Weights of a small mixture-of-experts language model, trained from scratch on English Wikipedia: vocabulary 16384.
Below are experts of layer 4 (counted from 0) of a mixture-of-experts language model. Rows are named router (the router's row for the expert), gate (a neuron's input weights, with its number), up (a neuron's input weights, with its number) and show model dimensions 96-127. Each number is 200 + 30 x the weight over its row's rms, rounded and kept within 0 to 999.
After each expert's rows: a language model's description of what the expert responds to; "gets" lists some tokens that make up at least twice as much of what it gets as of all text. This comes from a sample of Wikipedia text that the model never trained on. Tokens count by the router's weight.

# expert 59
router,252,159,150,203,243,176,172,193,178,217,200,251,175,228,182,205,212,247,159,223,171,125,228,208,200,236,182,192,187,244,175,201
gate0,157,217,202,137,237,225,180,241,268,250,232,240,172,169,223,194,206,214,183,216,222,146,184,236,225,211,249,186,200,171,216,168
up0,192,213,230,179,185,242,190,221,204,292,209,208,171,233,176,183,155,174,178,229,222,200,205,217,205,202,254,145,207,188,230,217
gate1,261,186,213,246,136,184,217,171,194,218,150,201,197,178,228,226,209,210,192,214,203,148,178,230,203,197,114,211,226,186,147,206
up1,167,213,222,218,204,157,201,204,200,227,216,268,163,205,184,171,183,218,219,211,250,179,175,153,187,205,242,193,260,291,187,191
gate2,196,214,190,212,214,241,192,188,210,165,182,212,196,189,247,186,165,229,225,194,208,202,176,172,256,231,181,221,171,244,243,187
up2,190,148,243,246,140,266,140,197,209,216,201,182,233,205,169,165,219,177,154,197,206,202,218,188,181,158,228,190,225,154,214,185
What it handles: Short letter pieces inside foreign words and proper names, such as i in Miou-Miou, u in French ou, ri in Syrians.
gets: "i", "a", "o", "an", "e", "en"

# expert 49
router,204,165,162,213,201,196,192,165,211,192,151,210,262,239,174,169,188,240,187,217,179,156,221,221,250,180,225,240,227,244,215,175
gate0,199,194,193,183,207,210,177,149,258,196,268,219,173,182,170,197,145,198,208,217,177,163,229,173,193,229,186,164,203,218,189,183
up0,190,240,210,171,217,260,137,214,193,275,211,271,159,135,217,187,234,263,216,195,217,239,223,167,214,217,138,196,217,218,193,161
gate1,181,280,210,222,113,215,285,197,221,274,181,196,226,227,212,145,237,230,216,195,169,178,181,215,188,152,195,241,199,177,237,191
up1,144,162,214,200,178,139,215,161,210,209,195,245,233,185,206,177,216,225,198,228,204,281,163,232,267,162,182,228,233,221,192,258
gate2,241,193,153,208,198,198,142,208,246,223,190,204,226,256,226,185,182,155,203,138,252,194,198,263,213,208,216,226,149,178,250,195
up2,242,169,168,275,160,138,193,208,180,179,166,140,224,157,120,221,175,195,201,213,196,186,151,226,213,267,222,195,163,152,221,220
What it handles: Line-initial list dashes, table pipes and == heading markers in infoboxes and lists, plus See in See also.
gets: "-", "|", "==", "===", "=", " -"

# expert 26
router,219,210,162,176,157,204,186,200,162,259,242,204,233,232,220,164,179,226,146,209,222,177,238,203,209,222,152,162,238,162,184,181
gate0,213,164,192,160,178,223,240,209,206,167,195,199,274,170,225,198,203,153,222,252,212,151,184,258,201,228,199,131,145,189,207,217
up0,232,203,175,135,175,210,171,192,215,202,157,225,218,171,216,185,193,170,199,270,256,281,196,223,241,231,251,218,229,192,182,183
gate1,186,229,138,209,174,207,243,199,170,228,183,199,229,162,233,222,218,171,181,172,206,178,217,204,236,231,227,210,169,247,222,242
up1,201,209,204,196,201,218,227,218,150,147,163,211,185,145,158,134,198,210,211,231,206,205,170,213,219,179,252,208,167,172,184,174
gate2,292,205,217,246,170,182,229,227,234,198,214,157,214,193,167,206,213,178,172,114,214,220,203,175,173,195,214,106,182,206,180,182
up2,226,253,241,154,226,220,162,198,183,270,189,212,165,154,207,202,232,241,208,191,230,209,184,155,235,169,137,168,220,163,191,236
What it handles: Row-ending pipe plus line break in wiki tables of results or elections, and word endings like -or, -er, -ist in occupations.
gets: " |\n", "\n", ")\n", "er", "or", "\""

# expert 24
router,208,243,190,160,203,211,236,220,176,158,189,222,184,179,181,171,197,207,173,208,190,189,197,223,152,228,236,223,186,213,205,225
gate0,196,235,188,201,167,207,216,184,228,145,199,194,212,165,296,192,217,231,199,227,214,228,281,205,178,183,224,220,204,155,216,170
up0,193,176,166,223,189,169,198,200,226,209,147,222,185,231,234,200,158,175,218,212,250,158,184,250,157,180,181,210,180,213,173,204
gate1,235,168,212,211,179,227,187,239,221,133,205,209,138,230,192,210,176,171,146,197,175,176,217,186,146,162,222,240,242,168,242,208
up1,215,200,275,184,183,216,140,177,172,164,198,178,238,188,227,179,167,220,194,235,197,251,230,216,236,226,172,200,204,142,205,234
gate2,209,245,166,208,230,175,257,192,195,191,211,204,220,191,242,167,158,154,210,203,229,216,216,156,202,192,180,173,216,159,176,183
up2,148,203,151,141,180,152,225,179,226,188,197,199,181,181,209,218,247,201,212,190,184,208,189,268,235,182,203,181,233,218,148,245
What it handles: Digits and number words in scores, dates, model names, track numbers and formulas, such as 2.8 L, tracks 1, 2.
gets: "1", "2", "0", "3", "4", "5"

# expert 11
router,211,191,155,242,232,176,159,224,181,202,203,171,162,213,171,190,209,167,185,173,214,219,179,131,196,247,220,199,172,214,248,228
gate0,201,203,184,236,127,175,196,146,172,187,188,196,214,195,246,219,182,190,207,194,221,199,230,170,203,182,257,171,187,222,186,192
up0,210,192,200,203,253,208,229,207,174,181,229,117,202,235,246,163,161,190,168,210,245,204,150,175,225,210,180,207,163,165,141,193
gate1,198,219,225,235,183,165,249,190,173,208,190,233,212,190,181,201,237,196,205,187,195,161,203,207,200,195,219,208,220,203,166,179
up1,235,190,183,202,222,226,213,154,235,158,155,199,261,264,183,242,199,192,245,260,213,202,167,147,252,213,199,230,223,182,180,223
gate2,226,191,216,210,150,238,148,134,201,217,169,207,199,178,255,234,249,194,165,232,226,204,177,223,248,160,232,212,247,147,212,225
up2,281,131,224,215,131,168,184,218,198,198,151,217,179,199,193,167,217,197,158,197,179,174,180,186,175,133,201,217,270,173,189,209
What it handles: Bare space tokens in tables and lists, mostly right after a pipe or semicolon before a number, plus currency signs like $, £.
gets: " ", "19", "20", " \"", " $", " £"

# expert 23
router,209,174,221,185,176,190,183,174,209,196,205,166,229,235,179,241,187,213,223,195,229,247,276,155,235,191,201,194,222,241,160,286
gate0,177,234,204,219,184,155,234,213,219,202,163,216,264,232,166,188,220,165,187,187,175,200,226,201,196,222,189,171,182,166,220,168
up0,164,258,228,215,247,191,185,145,202,206,201,206,241,195,185,222,236,171,224,224,202,220,210,203,206,186,180,173,232,231,172,213
gate1,200,199,176,170,179,233,268,159,231,222,211,180,217,227,180,241,172,222,178,183,199,203,199,211,207,164,189,197,123,209,190,238
up1,200,219,247,217,189,180,222,267,200,191,181,209,203,169,207,242,212,217,151,157,207,237,201,225,192,208,208,214,246,173,211,182
gate2,225,210,221,205,224,200,217,161,197,204,157,211,154,173,234,213,230,229,176,198,137,219,209,184,182,126,221,222,225,187,217,220
up2,177,192,274,187,195,184,198,193,141,194,184,227,203,219,205,146,186,191,168,180,189,240,242,185,233,226,139,247,164,139,198,221
What it handles: The word also after See or a dash, plus pipes, dashes and brackets in sports tables, and is, it, just, only.
gets: " ", " also", " |", " is", " as", "="

# expert 34
router,199,228,254,180,254,151,254,222,183,208,231,155,215,167,149,162,177,195,204,153,211,228,219,200,193,187,189,186,201,180,181,260
gate0,170,200,186,243,235,167,270,215,264,197,235,201,146,188,265,216,172,218,236,190,202,210,186,152,152,179,224,167,230,221,207,249
up0,206,203,259,200,191,174,213,200,202,177,216,176,210,231,219,192,197,140,151,186,176,190,165,169,212,177,226,142,227,138,151,182
gate1,216,210,153,195,263,181,178,204,179,196,193,214,206,185,231,185,202,178,179,229,180,210,269,173,195,171,167,192,138,197,204,255
up1,183,212,233,254,163,156,151,200,172,236,224,244,187,160,156,201,261,177,179,233,187,142,228,191,211,253,192,150,199,207,204,179
gate2,170,196,206,158,209,225,183,146,178,246,195,187,218,156,200,196,174,167,215,234,195,228,182,209,210,198,202,222,228,211,168,196
up2,198,207,188,206,201,200,180,196,198,193,160,212,168,214,259,151,90,222,220,228,156,225,171,224,198,173,175,221,206,276,174,224
What it handles: Final pieces of rare Latin, scientific or foreign words, such as pandanic-ar-pa, contribu-ables, globif-erous, plus numeral digits, million, kW, and non-Latin script bytes.
gets: "0", "ar", "an", "at", "5", "6"

# expert 55
router,213,267,235,249,227,202,203,192,182,222,218,170,152,202,203,242,204,182,232,240,187,218,252,205,217,192,240,216,192,231,204,264
gate0,219,285,193,188,189,200,193,184,206,180,193,168,215,214,168,220,232,181,168,173,193,240,171,183,207,196,226,227,233,164,182,200
up0,189,191,208,222,256,158,262,216,158,201,218,202,205,177,195,191,162,254,172,270,212,153,201,181,184,225,203,196,218,211,172,207
gate1,238,194,193,197,193,158,219,164,196,183,207,217,183,213,235,215,171,218,170,208,161,191,226,177,241,191,196,189,164,244,208,225
up1,202,159,210,168,178,199,183,205,225,269,215,187,173,210,182,195,237,169,219,189,205,216,219,176,170,194,220,178,239,247,204,131
gate2,128,220,183,167,217,196,205,218,160,130,254,142,197,177,151,182,189,183,174,202,156,231,229,214,168,255,251,199,156,226,202,249
up2,228,223,176,229,216,190,174,253,212,134,308,192,210,220,206,182,225,269,147,229,159,214,159,211,197,190,187,192,201,203,172,142
What it handles: Blank spaces after list dashes or table pipes, and infobox field names like Died, Website, Coordinates, Species, Votes.
gets: " ", "-", ":", " Total", " •", " Died"

# expert 54
router,232,165,158,245,177,163,198,239,172,209,209,227,228,228,224,218,178,205,150,159,190,203,213,232,265,177,196,200,175,216,238,200
gate21,178,175,156,241,223,169,200,232,149,264,206,234,133,204,238,253,172,217,180,176,245,230,204,219,230,170,210,222,214,238,155,202
up21,199,172,202,218,169,158,214,267,140,172,193,235,151,197,241,172,199,199,179,180,197,153,210,211,187,184,271,165,170,175,156,240
gate22,172,171,179,197,200,241,219,207,201,200,157,220,144,162,174,154,229,181,211,206,227,168,182,201,247,183,187,234,235,213,198,181
up22,220,222,170,197,181,219,240,185,170,160,199,216,273,240,198,191,188,235,198,188,238,160,178,164,162,217,212,170,161,174,239,202
gate23,191,176,207,248,199,150,218,167,191,267,175,215,159,186,222,171,198,219,194,231,225,202,128,230,268,194,194,173,222,195,169,235
up23,176,241,145,165,225,189,168,199,168,198,201,209,219,205,183,173,194,152,208,246,252,196,232,190,193,248,202,149,167,179,173,194
What it handles: Subject pronouns, possessives and auxiliary verbs in running prose, such as he, it, they, his, had, was, 's.
gets: " he", " it", " He", " they", " was", " she"

# expert 62
router,244,154,192,183,196,227,235,231,161,235,155,198,194,210,189,176,211,212,197,173,221,200,225,180,115,219,217,193,209,242,162,196
gate0,210,187,203,235,182,160,216,165,159,204,134,153,227,175,177,165,219,197,169,184,218,242,205,200,209,206,196,214,154,189,166,180
up0,148,179,254,197,148,221,182,207,230,193,162,248,222,199,172,239,228,207,209,239,200,151,204,257,167,267,177,196,153,172,177,157
gate1,219,202,180,226,240,249,195,179,241,204,235,211,218,150,226,181,133,211,205,229,294,212,199,195,255,181,217,209,168,173,180,221
up1,219,246,217,245,215,160,209,233,156,184,238,211,188,233,140,224,271,156,210,178,201,227,183,195,180,228,183,238,197,224,213,195
gate2,206,189,237,190,200,230,236,214,175,224,181,194,208,221,206,221,195,162,186,204,197,162,174,214,170,157,192,212,188,185,210,174
up2,193,251,166,231,167,176,199,146,203,203,231,175,215,159,139,218,219,193,176,212,158,161,190,187,194,203,206,141,201,210,196,204
What it handles: Digits and numerals starting table rows, rankings, years and scores, like 1 in standings, 19 in 1958, plus football positions MF, FW.
gets: " ", "1", "20", "4", "3", "2"

# expert 51
router,182,234,156,208,217,231,189,161,218,238,234,179,153,252,217,192,213,238,204,238,238,231,195,198,191,228,235,220,205,172,224,168
gate0,145,199,284,215,175,210,234,219,239,217,251,189,191,199,187,187,239,194,181,254,260,206,186,214,202,258,226,271,180,209,208,172
up0,166,244,180,178,162,129,190,229,194,222,222,185,252,230,233,180,172,169,161,183,197,274,196,236,158,180,266,252,168,171,189,243
gate1,171,161,235,254,184,162,181,213,176,210,195,211,191,199,173,153,212,204,187,213,212,180,208,176,183,146,247,158,166,163,204,214
up1,149,160,172,194,170,190,180,213,192,204,174,195,164,212,141,178,208,243,105,210,193,207,172,251,190,220,207,207,200,215,177,211
gate2,236,233,133,186,179,208,156,187,191,166,221,183,254,180,221,231,148,212,202,218,243,232,167,142,206,181,199,179,217,175,249,146
up2,179,248,260,170,240,158,203,203,151,171,162,164,175,130,129,238,183,227,234,197,227,203,233,178,214,161,184,159,195,137,196,141
What it handles: Table row pipes at line starts, plus reporting verbs like called, noted, said, named and clause starters like However.
gets: "|", " that", " said", " called", "ed", " named"

# expert 0
router,213,210,246,187,228,212,157,221,202,211,208,166,194,173,231,173,230,235,157,156,192,171,214,255,249,260,209,239,219,184,169,161
gate0,218,188,237,187,162,207,143,174,212,190,160,192,261,158,133,197,194,162,209,197,186,195,214,203,187,187,176,182,177,190,143,178
up0,212,211,225,172,174,252,160,229,141,229,191,200,186,190,256,161,214,198,218,194,213,242,215,218,214,180,197,244,303,161,215,239
gate1,201,161,147,198,186,214,214,230,202,234,186,259,168,204,135,213,176,237,202,221,204,164,208,181,178,206,157,214,239,220,231,243
up1,211,230,191,191,176,236,228,186,211,175,208,192,211,181,190,196,215,176,233,211,269,205,141,226,188,257,237,174,197,160,179,220
gate2,155,182,144,212,146,241,185,215,216,201,236,219,202,210,240,210,176,189,220,221,182,258,168,185,172,205,142,188,198,179,183,198
up2,161,164,183,250,221,165,206,164,206,166,264,252,197,169,209,280,190,173,209,154,173,213,203,195,198,178,212,204,229,190,165,198
What it handles: Closing pieces of split words, mostly inflectional or derivational suffixes like ing, ed, ation, ers, as in rest-ing, resemb-les.
gets: "ing", "ed", "s", "ation", "es", ")"

# expert 29
router,223,236,205,199,180,160,188,180,184,216,149,212,201,198,170,168,202,260,168,225,186,190,141,186,188,216,223,213,128,225,215,206
gate0,150,191,195,213,160,183,221,213,161,221,181,198,189,208,202,217,184,162,176,184,203,205,154,159,265,166,201,230,189,185,221,222
up0,211,167,172,168,206,166,198,200,196,207,214,256,198,177,180,185,212,192,184,261,177,225,219,167,209,224,148,161,195,185,200,174
gate1,175,162,165,220,144,176,246,185,222,156,180,209,214,187,209,166,162,209,219,189,213,225,231,207,238,206,215,234,280,176,204,208
up1,193,266,189,234,174,200,164,251,181,167,217,184,177,166,228,190,243,151,232,153,196,186,206,271,193,138,194,217,226,215,198,200
gate2,189,218,190,184,203,241,243,259,169,194,207,174,229,207,155,210,165,189,253,187,197,142,177,197,236,247,242,221,212,178,272,146
up2,175,224,212,150,176,219,153,193,256,188,221,237,205,230,175,185,181,185,217,166,214,237,196,209,210,236,215,206,144,195,214,151
What it handles: Number tokens, especially day numbers after month names such as December 10, plus year pieces, scores and number words like three.
gets: "2", "6", "7", "10", "4", "5"

# expert 13
router,194,230,238,190,235,228,254,216,216,168,196,149,167,250,167,216,177,241,228,193,232,200,260,154,179,169,169,212,226,184,151,206
gate0,183,216,141,198,187,205,193,262,229,214,200,168,158,198,162,200,216,187,191,194,233,244,180,161,183,203,187,201,175,230,238,209
up0,211,168,178,197,217,211,209,176,197,225,175,201,184,163,219,176,257,208,195,222,183,200,201,151,192,159,187,255,229,201,216,232
gate1,223,182,225,233,167,219,185,245,181,233,169,186,189,187,284,172,178,191,167,176,264,177,217,255,176,144,146,166,197,133,204,262
up1,214,132,193,162,206,198,221,215,178,181,220,200,216,213,212,225,235,194,201,224,197,168,187,180,196,224,162,229,189,175,151,246
gate2,288,148,183,199,197,211,198,193,180,225,186,207,196,235,207,167,192,225,209,230,230,165,232,190,175,207,186,107,192,185,179,238
up2,192,188,244,139,233,169,166,157,169,235,229,152,215,235,194,188,175,189,170,246,180,201,160,175,213,200,206,258,208,195,231,195
What it handles: The word and, plus or, but and &, joining paired nouns, names or clauses, as in agricultural and forestry, Telephone and Electric.
gets: " and", " or", " a", " &", " but", " who"

# expert 22
router,170,172,208,220,197,169,193,161,190,153,229,220,167,226,197,235,207,233,143,205,220,234,203,203,207,248,221,182,230,158,200,178
gate0,177,163,196,182,192,236,218,223,255,192,210,217,213,241,179,189,172,172,232,197,158,199,250,144,253,196,220,218,235,184,203,151
up0,260,213,146,231,194,202,222,225,189,182,232,188,215,255,173,208,201,206,192,140,203,157,170,184,224,134,191,198,216,199,237,183
gate1,176,168,178,264,202,200,192,171,129,194,178,258,162,198,197,192,238,130,238,196,229,185,152,135,184,161,191,183,180,188,179,226
up1,232,182,208,174,208,200,166,201,178,285,190,244,198,215,204,181,220,217,145,208,188,194,209,149,229,206,231,266,118,203,187,182
gate2,182,139,203,240,232,250,221,202,193,194,236,207,170,241,237,159,229,171,258,144,218,216,200,163,220,186,161,183,214,194,223,187
up2,152,230,153,221,172,178,169,193,237,239,196,155,240,242,193,203,200,214,220,212,209,213,198,219,213,211,216,210,196,214,217,210
What it handles: Pipe characters separating cells in wiki tables, usually after numbers or names, plus semicolons and coordinate markers like ″N.
gets: " |", ";", " /", ");", " –;", "″N"

# expert 15
router,152,194,186,198,228,237,222,247,194,163,182,250,245,230,179,263,205,225,215,188,223,236,147,209,175,203,243,178,231,216,170,189
gate0,196,188,132,139,146,220,209,178,211,232,178,228,201,156,222,246,217,183,168,200,158,232,172,165,125,163,203,189,180,207,165,172
up0,173,214,253,159,240,207,176,235,211,228,156,158,166,174,223,210,254,172,207,199,137,215,177,235,165,195,153,187,219,244,157,184
gate1,173,243,211,232,207,172,187,224,173,207,256,234,270,186,254,183,137,196,192,166,214,174,149,178,230,228,294,177,239,199,184,177
up1,178,188,252,203,246,197,210,243,176,226,213,246,246,192,226,177,216,205,202,245,256,182,244,201,168,179,216,186,172,222,169,170
gate2,146,208,221,216,270,240,160,206,196,198,207,202,247,228,152,170,181,217,211,229,151,172,176,245,188,237,212,195,206,181,219,210
up2,207,176,188,205,129,144,189,204,167,200,133,213,213,215,145,189,233,187,209,215,245,227,174,246,165,193,172,186,182,149,95,208
What it handles: The words in, to, of after verbs like competed, blank table cells, and sports words like Cup, South, Open, in medal and championship texts.
gets: " in", " ", "–", " South", "f", "th"

# expert 8
router,177,217,215,195,192,188,186,200,243,224,198,197,174,255,237,207,206,204,236,180,196,202,241,228,160,250,208,244,219,199,219,234
gate0,211,196,197,224,170,211,166,231,206,195,231,251,198,203,231,199,244,210,189,192,224,185,233,226,189,183,239,191,169,175,229,203
up0,232,210,213,175,177,178,178,175,228,189,195,283,156,181,218,187,224,225,264,207,185,170,232,167,189,233,241,227,237,195,146,215
gate1,206,164,206,177,246,206,191,141,211,225,199,161,167,145,235,220,212,236,209,212,201,240,200,199,171,201,174,210,178,181,146,189
up1,228,203,229,222,249,206,147,124,235,190,204,197,171,194,181,164,193,138,220,213,196,205,204,222,203,200,210,184,236,161,180,217
gate2,171,236,199,197,152,188,212,189,217,259,220,181,277,196,276,255,200,198,166,170,242,196,209,179,228,196,194,183,148,151,244,214
up2,200,190,229,174,198,245,195,185,196,218,172,238,253,142,183,274,237,157,237,162,236,180,181,167,155,206,236,230,176,204,213,208
What it handles: Discourse pronouns and determiners like which after a comma, this, it, who, plus paragraph breaks after headings and infobox lines.
gets: " which", "\n\n", " that", " this", " it", " who"

# expert 41
router,233,183,260,160,184,186,155,220,206,186,238,164,184,204,201,202,227,205,233,193,219,170,200,184,155,223,205,190,184,211,256,186
gate0,231,228,215,194,185,244,177,213,212,211,196,214,219,160,196,181,165,233,178,217,213,140,187,222,189,234,193,194,248,210,205,207
up0,153,209,213,206,237,215,223,233,148,233,196,175,152,230,235,217,158,229,181,241,226,165,221,156,218,166,93,150,253,172,230,227
gate1,184,171,203,192,181,260,162,181,203,237,273,174,245,228,174,240,172,203,171,199,226,250,171,186,290,173,193,167,233,161,153,190
up1,220,169,169,143,209,194,212,216,163,163,229,183,189,263,170,171,194,219,192,191,193,198,151,217,207,203,171,215,211,188,234,217
gate2,207,166,182,226,246,214,216,173,174,227,186,215,234,213,175,244,201,242,235,241,218,204,195,158,234,225,272,200,183,210,223,202
up2,208,187,182,197,153,262,204,218,196,185,174,196,177,200,175,152,239,186,185,177,231,219,199,173,199,211,136,184,273,219,231,180
What it handles: Prepositions and to after verbs or participles, such as appointed to, began to, had to, moved into, plus would and that.
gets: " to", " of", " for", " at", " in", " on"

# expert 21
router,188,278,226,171,217,220,184,197,220,220,219,220,186,179,176,153,170,208,160,225,179,209,174,120,207,192,250,212,208,174,208,202
gate0,152,249,218,170,242,201,238,274,171,215,205,211,199,176,172,178,209,250,238,223,196,171,220,197,204,213,158,199,198,169,215,183
up0,233,207,217,192,214,213,252,231,184,185,261,233,194,260,150,183,118,237,228,166,245,196,178,195,238,182,216,164,159,185,140,179
gate1,204,189,209,166,239,184,169,191,213,238,200,188,205,222,224,236,222,194,170,183,202,230,203,212,200,222,232,189,216,193,232,212
up1,184,180,214,207,190,216,235,180,161,202,250,164,154,226,156,188,161,179,202,197,237,143,172,194,237,195,185,218,243,168,198,155
gate2,189,225,195,207,244,254,277,209,218,224,149,185,200,186,290,155,166,203,197,188,241,231,208,164,208,217,256,184,241,237,216,207
up2,171,192,231,196,166,213,205,119,266,201,191,233,219,191,165,205,182,171,210,245,203,190,226,210,189,239,247,183,185,161,199,153
What it handles: Second halves of years and numbers after 19 or 20, e.g. 20(12), 19(55), plus mid-word pieces like U(.S)., Or(gan)ization.
gets: "1", "0", "11", "2", "09", "08"

# expert 48
router,218,238,214,247,177,174,236,170,224,180,150,176,199,243,169,197,212,206,251,199,247,157,222,166,211,203,197,226,221,236,223,181
gate0,220,210,200,238,204,153,235,194,250,220,155,165,205,205,191,237,209,216,225,260,244,144,220,144,156,188,186,222,190,208,213,205
up0,204,205,151,203,170,202,173,196,217,160,214,244,205,218,187,170,218,215,181,174,182,179,157,233,186,211,168,209,203,231,186,219
gate1,188,138,203,248,239,213,213,158,210,252,249,150,196,138,207,202,162,184,166,185,161,202,195,165,230,167,234,185,208,194,243,179
up1,212,228,250,214,187,161,229,263,261,194,164,196,186,180,167,152,234,193,218,177,215,193,261,211,188,195,196,237,199,265,176,242
gate2,197,194,202,197,158,166,198,209,201,133,194,198,172,213,173,198,228,205,144,195,121,205,256,197,224,171,209,155,226,226,244,243
up2,196,175,194,219,255,187,221,169,173,185,244,212,167,155,196,204,192,211,181,171,217,216,244,196,212,140,188,166,204,173,231,249
What it handles: En dashes and hyphens in year spans, career spans and scores, as in 1945–1949, 2001–2005, L 65–78.
gets: "–", "-", "19", "|", "20", "/"

# expert 7
router,178,165,220,194,240,213,211,183,254,168,215,155,195,254,176,205,186,200,251,212,173,159,205,195,127,221,194,175,172,121,184,233
gate0,180,228,216,189,158,199,236,196,170,195,178,198,168,209,186,171,197,180,203,180,192,171,186,189,207,161,246,234,161,209,257,195
up0,207,160,157,170,220,166,252,172,193,173,210,204,140,206,261,208,224,184,202,182,254,266,204,210,205,171,189,187,204,191,199,204
gate1,203,216,175,211,217,148,215,227,148,263,179,221,181,167,183,299,239,202,209,226,209,186,220,208,229,223,210,219,216,164,213,190
up1,150,195,217,165,184,155,272,193,201,165,166,281,167,193,232,247,231,249,231,177,228,167,183,223,170,218,188,165,220,216,204,235
gate2,233,224,221,150,207,156,180,159,146,207,242,234,169,247,220,221,202,200,207,223,255,218,172,250,235,218,195,220,232,156,161,176
up2,181,229,188,185,181,248,194,210,226,141,209,205,200,195,229,189,185,199,189,172,209,160,192,209,152,254,154,243,175,197,269,186
What it handles: Prepositions and conjunctions that join a phrase to what precedes it in running prose, such as with, to, for, by, and.
gets: " and", " to", " with", " for", " by", " on"

# expert 38
router,155,159,267,240,182,248,202,227,207,172,209,233,248,187,205,198,194,139,137,199,166,186,178,208,228,137,216,199,206,237,175,214
gate21,254,213,226,176,165,159,193,160,195,202,211,206,202,222,153,231,165,178,178,214,235,197,198,199,205,212,246,209,214,225,202,220
up21,241,208,196,201,214,215,181,174,190,198,201,254,198,160,232,159,183,240,187,173,199,218,170,220,184,239,187,190,221,190,218,225
gate22,213,181,193,197,191,195,210,231,213,165,158,196,264,206,174,198,238,255,215,248,133,226,163,172,214,206,240,242,217,198,221,161
up22,189,208,183,237,201,187,233,220,225,195,212,214,214,219,171,163,203,192,218,150,196,197,188,196,198,185,158,221,229,198,198,200
gate23,149,176,238,214,209,156,259,183,238,159,217,222,220,236,264,188,213,240,200,189,236,219,183,268,243,226,178,182,166,184,217,171
up23,191,248,201,219,239,173,177,211,222,186,216,146,234,201,143,241,264,172,171,252,205,200,228,144,173,213,209,146,199,251,249,174
What it handles: Forms of be and have right after a subject noun or pronoun, such as was, is, were, has been, had.
gets: " was", " is", " were", " are", " be", " has"

# expert 5
router,209,218,228,199,218,234,216,184,271,199,200,168,195,197,220,243,201,213,277,224,212,198,247,123,169,172,190,161,210,179,275,160
gate0,224,232,162,193,184,186,205,207,222,197,162,152,183,211,184,197,198,197,221,197,205,212,208,225,181,155,246,171,235,199,200,175
up0,258,172,218,201,230,226,234,183,214,224,191,225,199,181,252,232,185,149,219,221,178,215,130,219,229,223,227,147,205,152,195,141
gate1,238,137,173,233,226,227,190,220,169,215,185,169,185,214,213,221,191,213,149,162,125,196,230,224,213,228,230,189,206,165,209,135
up1,244,234,194,217,195,144,167,214,170,191,180,203,220,201,202,255,197,251,231,265,173,206,176,263,199,219,210,220,204,214,173,218
gate2,241,179,247,221,176,212,216,165,218,148,110,171,172,240,239,251,241,248,218,215,198,145,249,222,168,242,192,249,231,179,203,203
up2,154,198,187,175,211,221,212,197,205,132,189,236,224,138,192,233,162,222,144,222,242,257,176,191,176,218,194,158,217,158,169,198
What it handles: Articles a, an and the adjective or participle right after them or the, such as typical, leading, first, same, known.
gets: " a", " an", " first", " more", " one", "ly"

# expert 32
router,173,163,174,208,174,217,194,181,253,193,153,180,217,226,222,147,205,247,241,192,225,197,259,241,180,247,181,134,230,192,236,267
gate0,219,208,182,195,236,250,188,169,204,203,131,235,155,190,195,181,167,202,251,162,212,248,168,218,212,215,229,209,215,252,220,196
up0,239,198,215,225,192,204,211,158,128,187,194,237,224,173,188,218,204,210,235,146,208,182,188,193,205,223,185,142,176,207,192,189
gate1,169,227,237,198,277,254,250,263,184,219,164,222,202,213,207,212,229,216,218,126,179,217,222,188,161,160,135,166,190,192,197,235
up1,176,234,223,193,216,212,204,231,218,196,228,146,209,197,203,202,242,218,182,203,184,227,200,226,162,204,202,185,186,254,217,168
gate2,192,247,240,237,184,217,153,206,130,212,281,182,189,223,205,240,240,219,211,237,221,217,175,139,223,192,160,209,241,278,211,148
up2,193,234,222,225,144,196,187,219,226,159,197,178,239,211,177,216,199,221,141,217,181,188,241,169,158,165,222,207,171,210,208,235
What it handles: Prepositions and articles in running prose, above all of after part, species, class or one, plus by, about, between, among.
gets: " of", " the", " by", " to", " in", " for"